Experts of a small language model: 11.3M parameters, 430M tokens.
Below are experts of layer 3 (counted from 0) of a mixture-of-experts language model. Rows are named router (the router's row for the expert), up (a neuron's input weights, with its number) and show model dimensions 0-159. Each number is 128 + 32 x the weight over its row's rms, rounded and kept within 0 to 255.
After each expert's rows: a language model's description of what the expert responds to. This comes from a sample of Wikipedia text that the model never trained on.

# expert 6
router [159  29 156 118 141 192 168 146 102  85  95  85 133 145 167 153 130 107 133 159 136 142 103 151 126 155 129  80  91 155 125 112  79  84 103 188 120 147 109 210 142  97 127 177 136 120 133  92 122  95 159 125 150 123 153 120 144  88 100 124 175 125 152 146 134 107 130 116  95 108 135 154 121 173  84 139  72  89 117 111 142 106  85 145  73 108 153 138  47 143 139 134 139 133  58 138 109  43 153 160 102 165 118 140  78 109 124 125 167  99 155 110 159 130 107 150 152 100 122 141 161 142 150 113 159 112 147 141 122 118  87 124 150 134 173 160  93 141 125 182 148 129 140 112  85 130  67 186 158 113  94 135 147 255 157  80 126 120  90 115]
up0 [134 131 175 221 126 123 145 176 124 130 173 167 170 166 132  83 137 145 126 137 122 140 172 163 132 141 172 121 116 174 185 173 164 130 161 123 168 142 144 131  93 181  76 139 105 100 135  89  61  62 117 133 108 128 107  77 141  85 127 106 166  98 171 136 159 112 101 151 155 105 158 113 157 141 146 178 159 115 147 119 108 121  82 150 141 188 161 115  90 128 114  89 120 129 122 106 144 103  91  88 119  47 139  86 150 126 143 116 188 144 146 122 135  91 155  67 147 136 139 104 110 167 125 134 122 115 118  13 122 124 164 120  78 144 133 119 124 174 106 182  97 138 131 142 182 170 159  52 150 130 135  97 102 155 133  47 112 124 130 138]
up1 [128 140 110 137 113 120 161 111 175  91 130 139  90 107 121 142 123 106 133 142 114 133 123  80 110 133 115 137 122 131 191 119 148 110 107 122 109 183  82 170  92  98 145  84  80 118 137 129 168 113 171 160 155 103 150 134 159 149 114 169 115 119 129  38 135 134 139  65  86 149 197 128 199 161  97 158 114 135 139  95 123 131 178 214 138 108 185 166  78 139 124 135  73  83 147 110 126 137  96 131 152 113 127 138 192 149 173 111 148 144 138  62 110  40 144 141 194 122  63 142 134  99  91 137 107 111 145 135 111 146 169 129 120 100 130  92 164 166  98 129 143  68 178  71 177  58 166 159 152 126 145  79 131 133 126 143 121 105  68 111]
up2 [112 148  78 105 119 122 121 119 140 174  87  43 113 111 168 153 127 118 103 179 118 137 115  89 128 120 136 157 154 125 126  50 148 106  83 138 108  89  85 125 170 120 115 116 109 140  80 149 175 128 159 107 141 125 134 119 140  68 161 118 114 147 127 122 170 187 148 116 125 108  94 135 171 114  87 102 111 130  94  55 179 163 175 176  90  91 140 120 142 172 147 121  82 178  89 124 172 125 146 145 106 152 180  98 148 178 133 151 154 102 136 190 137 109 144 148  68 142 118 136 126  93  46 167 101 172 177 234 165 159 126  94 158 165 150 127 120 122  99  67 156 113 115 176  69 139  95 122 116  93 144 137 108 109 120 118 129  68 127 149]
up3 [204 150 142 156 133 138 143  94 140  91 154 109 112 101 121  98 101  84 128  99 150 176  89 109 140 171 135  96 131 109 143 130 102 123 118 109 125 154 147 128 108  95 176  84 124  93 113  54 161 153 124 117 150  73 134 162  74 132 119 117 113  50 152 127 145 150 151 140 139 103 161 115 146 164 139 163 102  91 141  68  60 158 137 165  58  67 112 140 107 114 110 114  83 178 104 127 114 151 152 130 153 132 139 112  74 166 148 130 218 116  89 127 143 130  95 128 154 181 137  86 112 120 131 159 188 118 176 159 121 164  67 126 165 151 134  83 152 118 158 213 165 130  83 194 165 119 126 149 170 159 142 165 118 136 172 133 118 103  48 118]
It responds to: Common function words and auxiliaries in running prose, mostly in, a, was, is, as, at, an, often before the or a.

# expert 30
router [169  42 153 109 100 131 124 169 129 131 142  97 106 115  99 176 122 111 131 127 127 184 114 146 123 101 131  92  63 132  95 144 101  78  88 255 117 142 131 204 111 160 122 166 169 100  79 164 124  96 127  86 152 144 135  79 174 132 107 115 148 105 149 157 119 114 137  76 143 120 161 135 133 113 137 126  95 118 141 130 150 132 146 149 111  89 111 133  60 137 118 132 149 113  89 158 124  78 132  84  98 140 116 116 129  48 122  57 124 104 109 168 110 125  98 159 136 119 160 128 138 107 128 129 135 148 199 156 101  86  82  70 101 109 108 140 144 170 147 117 111 106 160  83 150 113  99 152 191 153 134 154 133 212 121 110 208  92 124 104]
up2 [113 132 126 169 150 130 130 153  97 156 165 154 161 175 108  90 117 133 154 176 113  99 171 180 188 110 162  39 128 146 105 129 176 100 105 104  91 151  57 124 131  92 118  95 146 116 123 119 133 215  98 149 103 118 127  69 160  92 188 149 118 123 121  99 129 122 112 127 141 152 131 108 143 152 131 152  69 151 114  98 205 175 115 110 104 159 153  98 157  97 135 104 100 125 140  95 101 131 100 133 185 121 149 102  94 179 108 155 130 100 138 128 111  62 194 102 178  98 151 105 173 106 134 118 189 101 119 172 152  82 118 161 107  56 103 118 117 137 135 110  99 159 125  71 129 169 153  89 159  99 154 147  67 133 118  85 197 113 175 129]
up3 [ 54 138  86  80 238  99  68  43 119  81 149 130 177 146 159 132 166 116 167 121 120 113  93 156 126 107 178 145 127 127 100 140 129 162 194 188 126 140 143 115 122 108 142 118 171 124  82  73 123  84 119 117 171 105  92 115 178  88 137 109 146  61 158 114  88 114 168 136 126 114 135 130 146 118 137 116 100 123 147 178  77 143  84 129 130 176 112 121 139 147 125 120 205 153 131 143 182  97 140 132  83 132 173 141 176 133 137 102 127  66 138 116 124 122 169 140 139 161 120 127  52 123 112  89 164 178 163 131 119 158  78 122 175 104  82 186 131 127  85 127 181 143 132 117 140 142 143 128 117 134 155  75 117 121 148 182  85 127 116 139]
up4 [118 109 105 113 117 146 178 119 141  97  77 112 156 162 115 103 109  88 142 129 140 174 111  96 187  89 128 180 109  65 192 100 139 151 122 117 113 153 170 119 139 112 135  78 192 101 147 147 157 136 125 133 120  59 103 109 110 154 150 147 114 150 157 150 107 105 148 183  83 106 155  60 104 150 136 152 113 161 122 150 112 122  85 155  96 132 148 148 149 118  69  99  89  45 206 110  99 168 145 116 114 133 125 141 112 139 115 151 165 136 124 115 106  95 156  70 139  96 144 118 171 124 100 127 203 140 130 193  93 195  94 130 150 137  88 151 122 179 136  76 165  94 143 164 160 150 146  82  79 115 111  99 126 139  71  54 178 100 120  78]
up5 [128 131 150 119  63 168  84 125 147 157 137  84 148 141 114  76 140 116 106 157 103  66 171 124 135 103 142 112 109  82 101  96 179 104  80 123  92 131  69 101 102  81 108 147 119  87 118 154 132 182 156 128 160  97 164 120  66 176 160 142 113 128 175 134 131 110 150 122 120 111 100 107 163 148 100 105 132 151 119 153 104 161 102 135 150  52 128 133 158 100  67 137 121 143 146 114 138 128 127  99 136 156 204 104 103 164 176 170 144 126 101 122  91 151  83 131 128 155  69 112  75 140 187 213 128 163 142 152 130 139 113 187 179  92 108 183 164 163 125 135 106  94 120  98 109  86 146 186 129 145 129 160 132 165  73 131 122 168 188  42]
It responds to: The digit 0 inside years, times and numbers, such as 2000 or 3:07, plus h or H pieces like host, Hieronymo.

# expert 10
router [166  75 111  90 112 125 204 130  93  77  83 135 122 118 116 157 138  71 149 110 107 157  77 152 130  91 167 124  77 149 146 137  88  98 108 202 129 144 169 146  78 100 139 183 138 146 121 123 122  87 194  98 156 119 115 148 122 117 131 143 150 139 184 133 163 112 158  69 160 161 125 141 101 151 157 126 129 173 123  77 129 125  95 133 132 116 113  71  62 139 134 159 173 121  80 112 104  65 182  98 162 142 115 149 113  40 106 115 138 130 151  88 153 129 154 121 150 115 177 110 123 131 134  92 117 138 130 166 161  94 140  73 136 103 117 121  91 149 137 134 127 137 164 126 101  76 109 195 167 107 114 127 161 220 158 105 186  83 114  61]
up1 [147 116 135 113 140 109  74 113 143 130 132 153 114 198 137 176 173 112 124  95 121  94 157  92 120 134  59 102 150 117 121 196 204 145 135 139 136 142  86 111 101  93 158 122  96 156 135 145  61  70 115 143 157 160 152 145 104  72 158  78  80 151 128 115 167 127 140 177 117 116 102 112  93  85 115 173 148  99 134 110 110 134 154 119  71 144 164 150  69 118 165 115 220  99 100 139 146 168 127 126  81 147 123 102 144 180  94 118 133  84 137  89 215 101  93 154 148  91 142 170  90 163  62 109 118 134 118 150 175 115 140 176 174 146 107 159 138 162 107 162 124  91 120 112 129  96 157 133 149  80 154  87 150 146 169 131 134 166 134  51]
up2 [131 131 146 133 145 156  60 160 148 153 145  97 125 140 152 107 148 126  84 148 125 177 123 141 165  71  84 163 133 106 129 128 117  61 121  99 148  75  89 111 180 157  95 107 136 149  79 147 185 137 119 110 106 154 135 145 101 107 148 170 116 190 102 128 134 138 103 135 113  52 166  83 121 116 105 159 167 131 198  97 134  77 139 146  57 171  79 107 171 177 163 159  68 135 156 106  99 162 122 150  89 109 216 112 171  83  84 158 148 149  93 148  46 151 150 118 131 139 138 102 118 115 159 144 188 119  85 173 122 156 122 138 203  68 114  74 111 159 154  97 103 129 137 127 156 180 122 144 159 156 127 107 103 134 144 109 108 138 117 126]
up3 [ 85  90 102 106 100 114 160 150 146 131 106 140 187 152 169 212 106 174 200 130 167 116 115 159 172 163  95 133 123 126  97  91 104 109 112 144 134 128 188 125 115 119 119 146 126 155 151 134 123  57 104 132 147 102 138 220  72 108 142 106 103 164 171 164  87  85 146  97 161 133 120 107  94 133 162  47 105  86  92 130 112 120 126 149 121 135 161 126 126  80 157 115 152 127  93 170  79  87 105 121 109 141 159 150  87 154 112  80 135  95 133 112 154 110 199 114 147 126 154  98 118 157 185  92 160 135 127  96 126 185 160  52 154 137 108  91 214 119 139 195 129 144  73 138 141 134 103  85 125 113 135 116 103 181 172 136 145 110 129  99]
up4 [176 132 114  53 102 178 214  92 172  91 104 132 122 146 141 181 113 119 133 127  27 125  94 111 114  97  90 153 106 139 116  90 122  37  98 128 167  98 146 129 117 112  99 180  95 124 166 124 193  85 167 114 107 135 191 110 179 129 158 117  89 109 130  93 136  98 144 157 185 125 121 168 109 119 114 198 130 184 154 130 178 130 144 161 118  95 124 132 103 181  87 205 115 140 110 209 150 126 132 138 149 155 117 143 152 104 146  94  68 138 169 133 145 120 150 110 129  87 116 128 105 159 134  78  81 107 156 103 139 128 174 126 129 107 135  81  92 143 122  73 123  83 153 111 109 147 159 114 131 130  99 143 166 119 103 169 111 118 106 109]
It responds to: Capital-letter pieces inside acronyms and country codes (NGO, RGLI, ESP, EGY) and words like American, USA, World, British.

# expert 29
router [152  69 121 142 114 175 172 142 113 157  80 134 116 161  81 144 160 110 126 132  79 115  83 173 124  97 135 141  81 154 120 131  85 113 102 205 120  72 164 197 133 101  88 202 180 133  88 101 155  72 126 100 170 106 146 132 107 140  90 117 154  58 190 132 179 153  99 111 143 151  80 119  88 105 131 162  82 142 119 134 118 117 117 117 125  93 123 116  74 104 116 123 190 104 107 149 122  79 169 126 125 112  92 149  91  76 143 153 120 170 155 120 124 103  78 144 133 140 159 167 138 129 129 110 183 110 159 147 180  97 118  93 128 113 151 149 102 117 133 100  97 152 166 125  85 104 111 182 177  70  92 132 176 184 155 120 197  81 100 132]
up4 [122 102 109  88 115 155 139 152 152 126  96 158  84 161  97 138 162 160 157 131 133 143  73 145 142 134  92 171 128 100 140 126 140 151 122  95 157 102 153 121  88  84 131 105 119 132 117 166 145 177 114  94  58 136 163 120 124 166  51 113 138 130 115  76 103 128 113  80  99 134 155 140 147 107 109  60 155 149  95 221 115 138 157 170 111 143  94 106 168 170 154 129 128 136 196 153 159 120 129  93 127 131 183 117 120 151  77 226 142 165  62 135 100 188 167 120 137 102 150  70 166  86 129 110 117  74 138 181 143 123 172 158 140  49 147 130 128 121 148 131 114 127 119 126 158 107 114  96 173  91 141 150 106 155  48 128 151 203 120 117]
up5 [ 60 165  96  96 137 116 124 151 178 194 105 105 113 121 103 153 189 122  80  68 107 134  74  93 132  84 140 136 138  68 108 154 175 106 106 115  97 171 106 111 128 172 132 139  92 135 125 155 124 127 160 139 131 140 135  82  95 122 107 137 123 175 182 103  96 131 109 166 204  86 163 189 109 161 105 143 144 124 170 113  99 200 158  88 115 140 124 140 176 124 133 134 136 137  73  91 122 151 103 130 134 184  57 148 145 111 141 139 150 140  71 101 128 201  75  70 124 113  90  79 126 139 110 173 137  92 128 112 149 158 149 155 101 143 129 149  60 146 150 108  92  84 172 104 192 121 134 157 129 102 121  95  73 160 120 172  96 144 122 176]
up6 [126 135 162 138 126 153 122 108 114 145 131  85  91 112 100  95 112 108  55 104 120 120 165 142 184 158 120 180 139 123 102 167 118 187 137  99 107  86 141  99 165 104 130 137 169 109  68 140  87 117 137  61 158 120 121  97 173 108 130 103 144 148 122 146 153 101  64 128 131  95  92 208 198  43 141 154 149 149 183 171 143 166  91 122 172 104 119 106  83 153  46 126 123 105 139 141 159 112 142 111 111 150 120 163 130  88 149  91 113  98 119 133 206  82 143 146 176 152 121 110  82  90 182 115 134 124 142  47 172 163 112 119 182 129 141 180 115 144 123  91 146 127 127  74 129  73 160 109 131 134  75 133 164 137 115 130 182 126 149 142]
up7 [131 167 125 133 164 142  99 152 193 175 133 145 183 101  88 135 174 118 143 123 124 110  93 116 118 104 106 136 107 134  91 154 170 146 136 114  92 117 130  73 128 146 144 183 132  99 124 132 135 109 148 156 167 109 124 168 118  65 163 151 111 137 136 113 110 116 121 180 159 103  76 160 139 149 125  99 118 174 116 184 167 143 154 213  64 123 188 173 149 126  87 151 144 136  90  50  64  96 170 128 121 127 156  93 121 110 115 158 154  89 122 173 100 138 114 134 139 140 123  37 135 123 141 134 145 146 109 198 102 152 126  57  81 126 126 120 134  89 111 156 165  96 167 132  97 132 120 129 170 145 182 109  23 108 206 147 117 121 127 162]
It responds to: Opening quotation marks and general nouns after the, a, his, like film, career, team, years, family, music, albums, status.

# expert 18
router [148  60 125 120 159 131 224 140  86 126 122  98  88 113 110 173 139  70  97 122 110 166  98 131 106 124 131 118 117 133 170 139 116  89  93 199 115 127 143 143 107 153 143 150 187  42 102 120 115  96  91 104 150  85  88 156 116 101 140 148 151 119 176 117 169 151  95  86 132 117 102 107 149 100 122 151  73 160 165 119 144 116 115 142 101 114  91  80  72 135 108 162 165 103  81 154 110  85 211 101 159 143 114 165  88  77 102 117 172 135 171 148 144 147 111 176 136 120 149 157 160 137 126 123 163 140 154 143 172 112  93  89 112 103  80 137 113 161 139 149 106 118 134 142  66 140  87 147 127 124  90 113 162 227 101  94 197  96  92 107]
up0 [146 123 102 155 134 113 136 128  96 107 135 113 115 128 105  44 103 153 126 144 132 145 174  97 103 129 118 158 141 150 127 178 144  99 113 107 146 189 117 114 101 186 138 145 159 181 179 126 124 164 171 109 118 125 149 114 162 106  71  55  97 143  82  98 145 164 160 148 120  72 149 130  77 121 149 142 138 113 127 162 134 117 187 129 150 201 147 163 157 128 156  94  96 108 146 112 182 134 149 172 101 113 161  55 160 111 151 119  99 124 117 132 178  37  61 150 121 222 172  88 147 127 124 141 125 150  88 107 129 125 136 138 129  29 119 140 157 120 166 153 141 144  90 110 149  99 114 104 116 141 183 144 170 133 122 140  92  76 159 198]
up1 [121 125 149 157  88 105 175 118 125 140  95 100 115  55  90 204 109  93  97 145 135 163  95 109 115 121 127 151 121  78 127 117  82  97 130 129 127 169 145 115 153 129 125 150 121 109  88 143  54 157 121 157 132  98 106  95 119 125 180 160 107 116 118 181 127 132  99 138 118 151 118 165 191 144  93 115  95 153 137 230 155 101  76 152 110 108 130 107 109 106  93 147 145 122 144 170 135 114 174 134  72 157 127 167 112 159 107 123 192 164 141 123 178 156 176 150 100 101  88  93 199 174 155 150 193 143 126 103 115 150  72 142 108 120 113 164  89  99 160 120 167 138 123 175 195 208  85 158 149  65 119 179 112 152  98 140 100 155 108 143]
up2 [143 143 174 161 146 150  78 149 149 106 153 191  89 159 144 130 112 161 112 148 146 146  82 123 146 132 111 139  72 115 114 131 108  80 183 102 119 111 176 115  91 146 110 123  99 132 127 164 106 131 153  78  35 176 165 129 130 131 122  75 157  99 103 167  85  96 148 147 140 113  61 114 141 144 156 156 146 125 128 122 123 118 135 138 137 139 151 123 143 144 216 121  77 139  88 125  75 139 143 125 170 127 139  63 108  83 116 225 142 153 135 136 180 168  78 120 146 118 165 105  50 144 144 144 114  93 138 167 127 196 122 186 163  84 103 183 180 125 160  88 149 130 177 107 133  89 167  97  81  97 124 127 117 146 118 159 103  95  83 157]
up3 [142 114  18  80 109 178 123 106  97  96 169  98 131 159 177 152 117 116 121  97 117 182 118  31 104 137  75 138 173 144  96  90 133 125  71 142  93 138 170 146  98 151 124  74 135  83 132 148 169  66 119 174 142 121 149 147 114 122 162 160 123 134 169 174 113  99 118 159  88 112 117 140 122 117 130  64  64 134 119 108 114 133 132 190 113 132 198 168 153 138 159 126 157 132 125 141 130 127 186 132 200 126 129  99  89  94 160 184 124 172  76 165 120  96 178 163 112 104 113 125 156  93 178 119 134 146 157 137 155 113 136  83 167 144  88 113 129 112  76  98 134 178  90 134 119 134 125 121 136 125 107  78 163 132 160 110 119 135 167 189]
It responds to: List hyphens, table pipes, title-closing = signs, and infobox field words like Country, Genus, Location at line starts.

# expert 8
router [130  49 121  92 120 168 159 110  95  85 134  88 107 165 138 124 165 115 151 139 110 148  86 129 128 104 150 119 119 100 161 122  88 127  87 237 150 109 132 193 105 107 106 128 111 120 143 119 130  70 124 139 151  99 124 148 111 137 120 151 169 134 204 109 173 111  97  68 143 138  54 144 117 149 126 113 165 134 156 107 110 172 122 116 171 107 112 105  31 133 143 141 126 143  72 138 136  70 177 104 144 134 102 143 125  87 156  95 105  97 148 112 141 109 135 164 122 142 143 137 127 132 147 144 134 108 133 104 111  89 111 125 116 112 178 132  81 137 123 166  83 168 140  96 141 135  81 179 140 139 120 160 169 171 150  20 246 110 121 144]
up0 [130 168 137 144  91 139 136 157  74 132 175 140  99 131 170 104 119 114 102 133  59  76 132  96 141 168 115  86 174 132  98 112  97 112 142 104  94  98 139  83 154 133 188 173 129 118 116  87 156 127 144 115 155 125 129 188 131  94 101 110  72 133  77 105 108 118 152 132  91 197 183 110 105 129 131 163 106  50 113  64 103 130 150  90 129 112 128 181 150 127 135 153 103 161 137  68 155 152  85 117 127 161  54 107 167 100 112 170 133 193 168 139 169 158 128 180 147  93 122 133 126 154  70 187 136 110 155 136 153 104 149 153 109  84 170 138 115 103 180  72 135 107 160 139 143 173 178 162 135 141 134 116 179  74  69 134  88 114 179 122]
up1 [127 118 149 115  91 151 119 124 173 194  82  91  46 117 135 178  51  77 107 137 142  95 134 142 153 126 142 155 132 145 140 100 111  94 113 119 150  76  92  86 111 106  89 123 110  66 165  85 161 154  61 115 135 117 119 178 167 181 115  91 157  75 105 165 132 127 161 141 169  75 182  62 163 110 164 148 115  90 124 104 111 186 175 123 147 138 189  60 143 124 127  88 180 169 117 171 170 143 107 165 149 132 196 148 108 150  82 119 115 148 155 131 149  99 187 133 114 123 120 117 140 102 178 157 141 107 132 112 112 147 122 155 134 139 137 124 115 109 138 156 149 104  64 194  65  94 164 136 122  99 144 136  80 114 110 133 137 161 153 123]
up2 [109 121 149  56 149 111 149 144 102 137 143 100  98 111 186 147 125 141  93 101 144 158 134 133 151  97 136 105 159 156  97 125  99 141 182 125 131  59 111 133 155 168 165 124  97 122  82 140 150 129 151 101 186 125 130 150 166 144 126 147 129 154 211 104 129 194 141 129  93  96 133 194 175 154 100 117 120 129 116  85 127 139 133  96 156  72 143 130  71 112 141 153 126 103 194 115  67 129 166 139 156 139 107 120  96 149 174 175  72  42 123 149  99 141 111 144 115 155 156 117 212 125  88 174 136  82 131 115  89 157 125 170  73 127 147  92  65  64 109 179 149  66 133 146 146 128 109 111  97 145 120 169 103 105 194 102  80 149 130 159]
up3 [113 142 156 135 165 104 164 140 116 185 138 167 166 108 117 147  76 130 123  93 122 107 123 154  46 144  77  87 109 127 100 138 135 198 104 140 115 158 153 119 118 154 147 182 112 110  92  53 156  86 131 143 130 146  78 135  80 140 138 139  91 161  96 105 100  92  70  60  94 135 114 155 125 106 154 157 137 155 145 188 150  97 165 146 129 111 140 137 195 157 179  90 114 139 107 131 197 138  60 188  90 118  63 100 151  41 139 131 115 148 140 142 117 122 116 131 134 145 153 136 118 140 157 123  96 176 124 100 169 102 160 120 153 157 139 153 132 148 172  96 106 116 122 133 141 188 155  64 139 167  74  94 162 150 145 152  45  97 123 106]
It responds to: Row-ending pipe tokens in results tables, and nouns like season, War, Cup, Division, Total, election; plus mid-word pieces like ag, ap (viaggio, Spaghetti).

# expert 20
router [132  33 104  95 149 125 139 125 127 135 114  97 125 118 131 167 133 126 113 157 111 149  81 140 129 126 109 106 115 125 101 136  97 102 130 253  92 117  95 135 168  95  89 200 139  94 107 148  84  66 123 120 145 156 183 142  85 135 159 142 171 138 149 112 139 109 109 107 183 151  86 101 139 106 134  99 115 147 124 142 121 135 152 119 118 139 132  78  60 137  62 160 123  98  61 117 149  63 179  83 140 150 104 134 117 109 115 167 142  91 102  92 164 151 125 152 177 141 164 123 156 129 113 157 140 112 152 181 142 116 112 122 116 127 174 101 115 150 178 148  94  90 145 101 107  90  88 161 195 121  63 118 155 202 120 130 216 114 147  97]
up0 [100 113 182  87  92 107 179 126  91 126 135 194 184 102 162 185 108 139 145 176 140 161 108 196 143 101 130 155 158  83 128 102 135  86 142 115 127 158  51 118 103  92 162 149  71  96 123 114 122 134 123 156 184  83 121 179 116  89 127 155 129 128 103 127 158 138 147 135 126  83 154 150 150 114 126 108 134 154 132 102 124 111 122 103 189 125 141 121 137 107  73 199 155 112 183 193 156  96 137 170 156  89 148  82  89  93 100 166  78 218 100 182 128 121 110 131 139 129 169  98 128 178 119 163 139 143 147  98 151 159 105  91 132  98 147 113  92 135 134 184  79  87  83 106  58 120 171 136  94  76 100  98 166 129 142 119 126 157 126 105]
up1 [133 143  63 139 129 189 124 135 126 119 184 109 121 172 138 137 117  80 137 148 108  93 119 152 173 136  94 153  89 111 116 111 106 149 141 122 116 133 176 109 135 108 130 104 127 116 121 112  90 149 160  95 207 215 103 159 151 123 152 109 155  76 107 143 113  83 118 174 167  85 139  64  98 150 134 105 191 112  87 132  95 120  58 102 130 145 155 113 158 106 161 108 122 100  71 102  98 129 121 118  85 146 127 136 128 112 118 103 121 126 102 146 107  91 200 113 162 156 176 186 167  68 165 190 204 121  81 148  94 182 119 107 148 150 123 100 179 125 157 178 107 106 143  90 113 122 177 123  96  87 162 112 124 152 106  93  99 112 147 219]
up2 [ 80 113 102  85 172  92 125 103 115 131 179 105 204  89 156  94  89 151 127  84 124 131 115  99 174 152 136 111  99 196  88 185 112 131 117 133  96 147 136 115 102  82 106 115 146  94 181 131 132 110 173 103 158 122  97 158 125 177 112 118 143 137  95  93 166 109 116 170 174 154 205 144  96 138 197  98 101 175 120 182 110  91 151 122 184  38 174 146 122 138 108 106 108 125 145  85  94 124 100 152 146 136 117 105 194 148  90 119 132  93 159 117 100 159 109 107 143 144  48 113  86 156 109  94  96  99 124 135 156 143 159 178 154 147 144 104 168 143 136 138  96 130 182 145  92 153  89 196  96 106 115 101 189 152 140 113 147 139  83 113]
up3 [100 137 118 139 144 133  98 101 101  73 136 133 141 130 182 171  97 103 147 131 122 150 130 108  62 146 114 175 142 140 116  94 153  99 121 116 130 134 131 107 165  91 134 120 131 104  65  97  71  74 148 165  98 112 104  93 110 157  87 134 146 168 145 100 133 118 116 141 128 143 170 164  90 140 108 121 147 183 189  58 170 163  93 187 164 128 126 148 164 159 114 144  94  94 154 111 140 170 104 223 109 140 178 119 170 167 108 148 175 165 156 109  88 133  98 156 153 144 166 146 131 110 143 129 103 119 180 118  94 149  67 106 220 135  95 155 111 100 147 145  43 198  85 125 156 147 157 136  90 102  55  87 132 128 120 133  92 135  84 111]
It responds to: Opening lowercase consonant chunks of words split into pieces, after the or a, like b, m, f, st, ch; also pe-ac-e, w-eb-cast, le-ct-ures.

# expert 3
router [144  54 145 115 114 179 206 166 118  81  96 147 153 154 112 138 135 136 115 139 114 172  84 160 120  94 103 164  60 126 154 116  88 105 103 197 181 171 121 219 127 112 141 137 145 122  96 104 126  77 119  74 158 106 107  94 107 121 123 149 157 134 190 143 146 138 106 108 158 108 107 155 113 104  84 118 112 143 149 118 135 131 120 153  97  90 160  98  88  49 102 136 132 135  81 125 106  67 196 102 129 157  98 165 101 106 109 106 166 137 161 103 116 126 124 134 153 135 148 128 129 128 155 103 154 116 147 133 165  90 137 104 144 126 113 165 114 117 179 142 116 118 120 101 148 106 101 145 181 102  90 116 149 230 157  52 229 119 116  96]
up4 [ 79 134 108 113 110 184 162  74 183 131 137 167  80 190 134  87  64 140 122 121 136 136 125  87 181 110 121 136 105 118 100 158 106 142 109 103 109 132 162 115  88 108 118 119  87 117  97 102  42 141  47 150 155 126 155  96 126 137  80 147 108 114  96 121 108 152  76 118  82 133 131 164 129 166  96 123 130 160 164  90 102 185 122 114 131 105 106 114 143 126 135  91  95 127 153 105  77 136 117 160 184 106  87 137 156 170 159 108 165 191  80 146 136  92 107 190  92 107 158 156 132 186 141 109 183  92 169 193 126 143 169 124 138  96 103 186 112 150 154 130 111 157  91 191 155 159  81 178 166 100 159 123 124 165 110 103 180 139  88 117]
up5 [144 120 109 146 132 169 169 120 148 108 175 114 116  86 131 103 112 152 155 150 131 141 114 140 146 122 140 160 116 114 161 200 164  52 143 126  85 142 129 134  91 114 165 140  83 169  55 141 116 121 142 197 176 141 166  98 112 147 120 117 136 215 142 233 100 126 125 147 105 125 160 135  40 113 118 169 125 203 166 111  87  82 119 151 114 124 131 115 112 130 138 125 123 140 130 147 140 124  50 132  95 177 121 106 132 107 143 143 120 176 162 123 119  80 171  83 138 123  92  96 104 105 135 109 131 154 134  80 126  87  91 105 151 135 129 110 191  86 133  91 134 127  65  51  92  54 112 135 166  86 126 124 149 148 133 158 148 168 180 121]
up6 [112 170 151 108 102 123 132 138 150 104 118 138  96 144 159 126 179  95 168 143  81  87  92 129 139 168 136 150  79  88 188 178 123 158 149 115 142  85 140 122 156 129 142 128 180 162 191 132 157 169 137 119 166 115  71 168 156  62  96 120 104 101  86 192 143 130 138 154 145 159  80 187 143 157 157 158 142  77 137  94 143 132  41 117 140 149 154 180 116 112  59  97 115 136 146 108 130 125 129  76 116 111 143 178 118 123  81 109 158 143  97 118 137 133 133 122  92 137  84 178 113  88 201 109 159  92  88 160 168 120 116 102 115 125 154 164 103 137 153 113 105 155 152 139 119  87 129  84 101 210 110 147  78  69 199  84 134 100  89 132]
up7 [167 146 151 151 113  57 111 105 113 178 113  84 138  97  77 114 163  97 120 162 144  39 132 102 130  97 128 107 140 149 100  43 137 165 112 122 151 142 143 108  91 121 154 109 147 109 128 135 196 134 137 107 123  88 146 178 160 201  66 136 157 156 125 164 176 125 108 162 105  94 128 117 194 130  93 179  88 133 109  78 118 140 102 163 147  98 171 129 139 101 131 138  84 148 112 173 153 186 128 153  96 167 188 122 113 140 166 155 133 126 135 157 121 118 148 133 115 184  86  71 120 161 109 145 106 149 104 182  74  84 132 110  79  94 166 107 118 151 112 142 164  94 118 202 102 141  49 126 160 127 141  66 109 108 141  79 108 132 147 143]
It responds to: Closing parentheses and quotes, possessive 's, and word endings or heads of institution names, such as People's, (III), City, Street.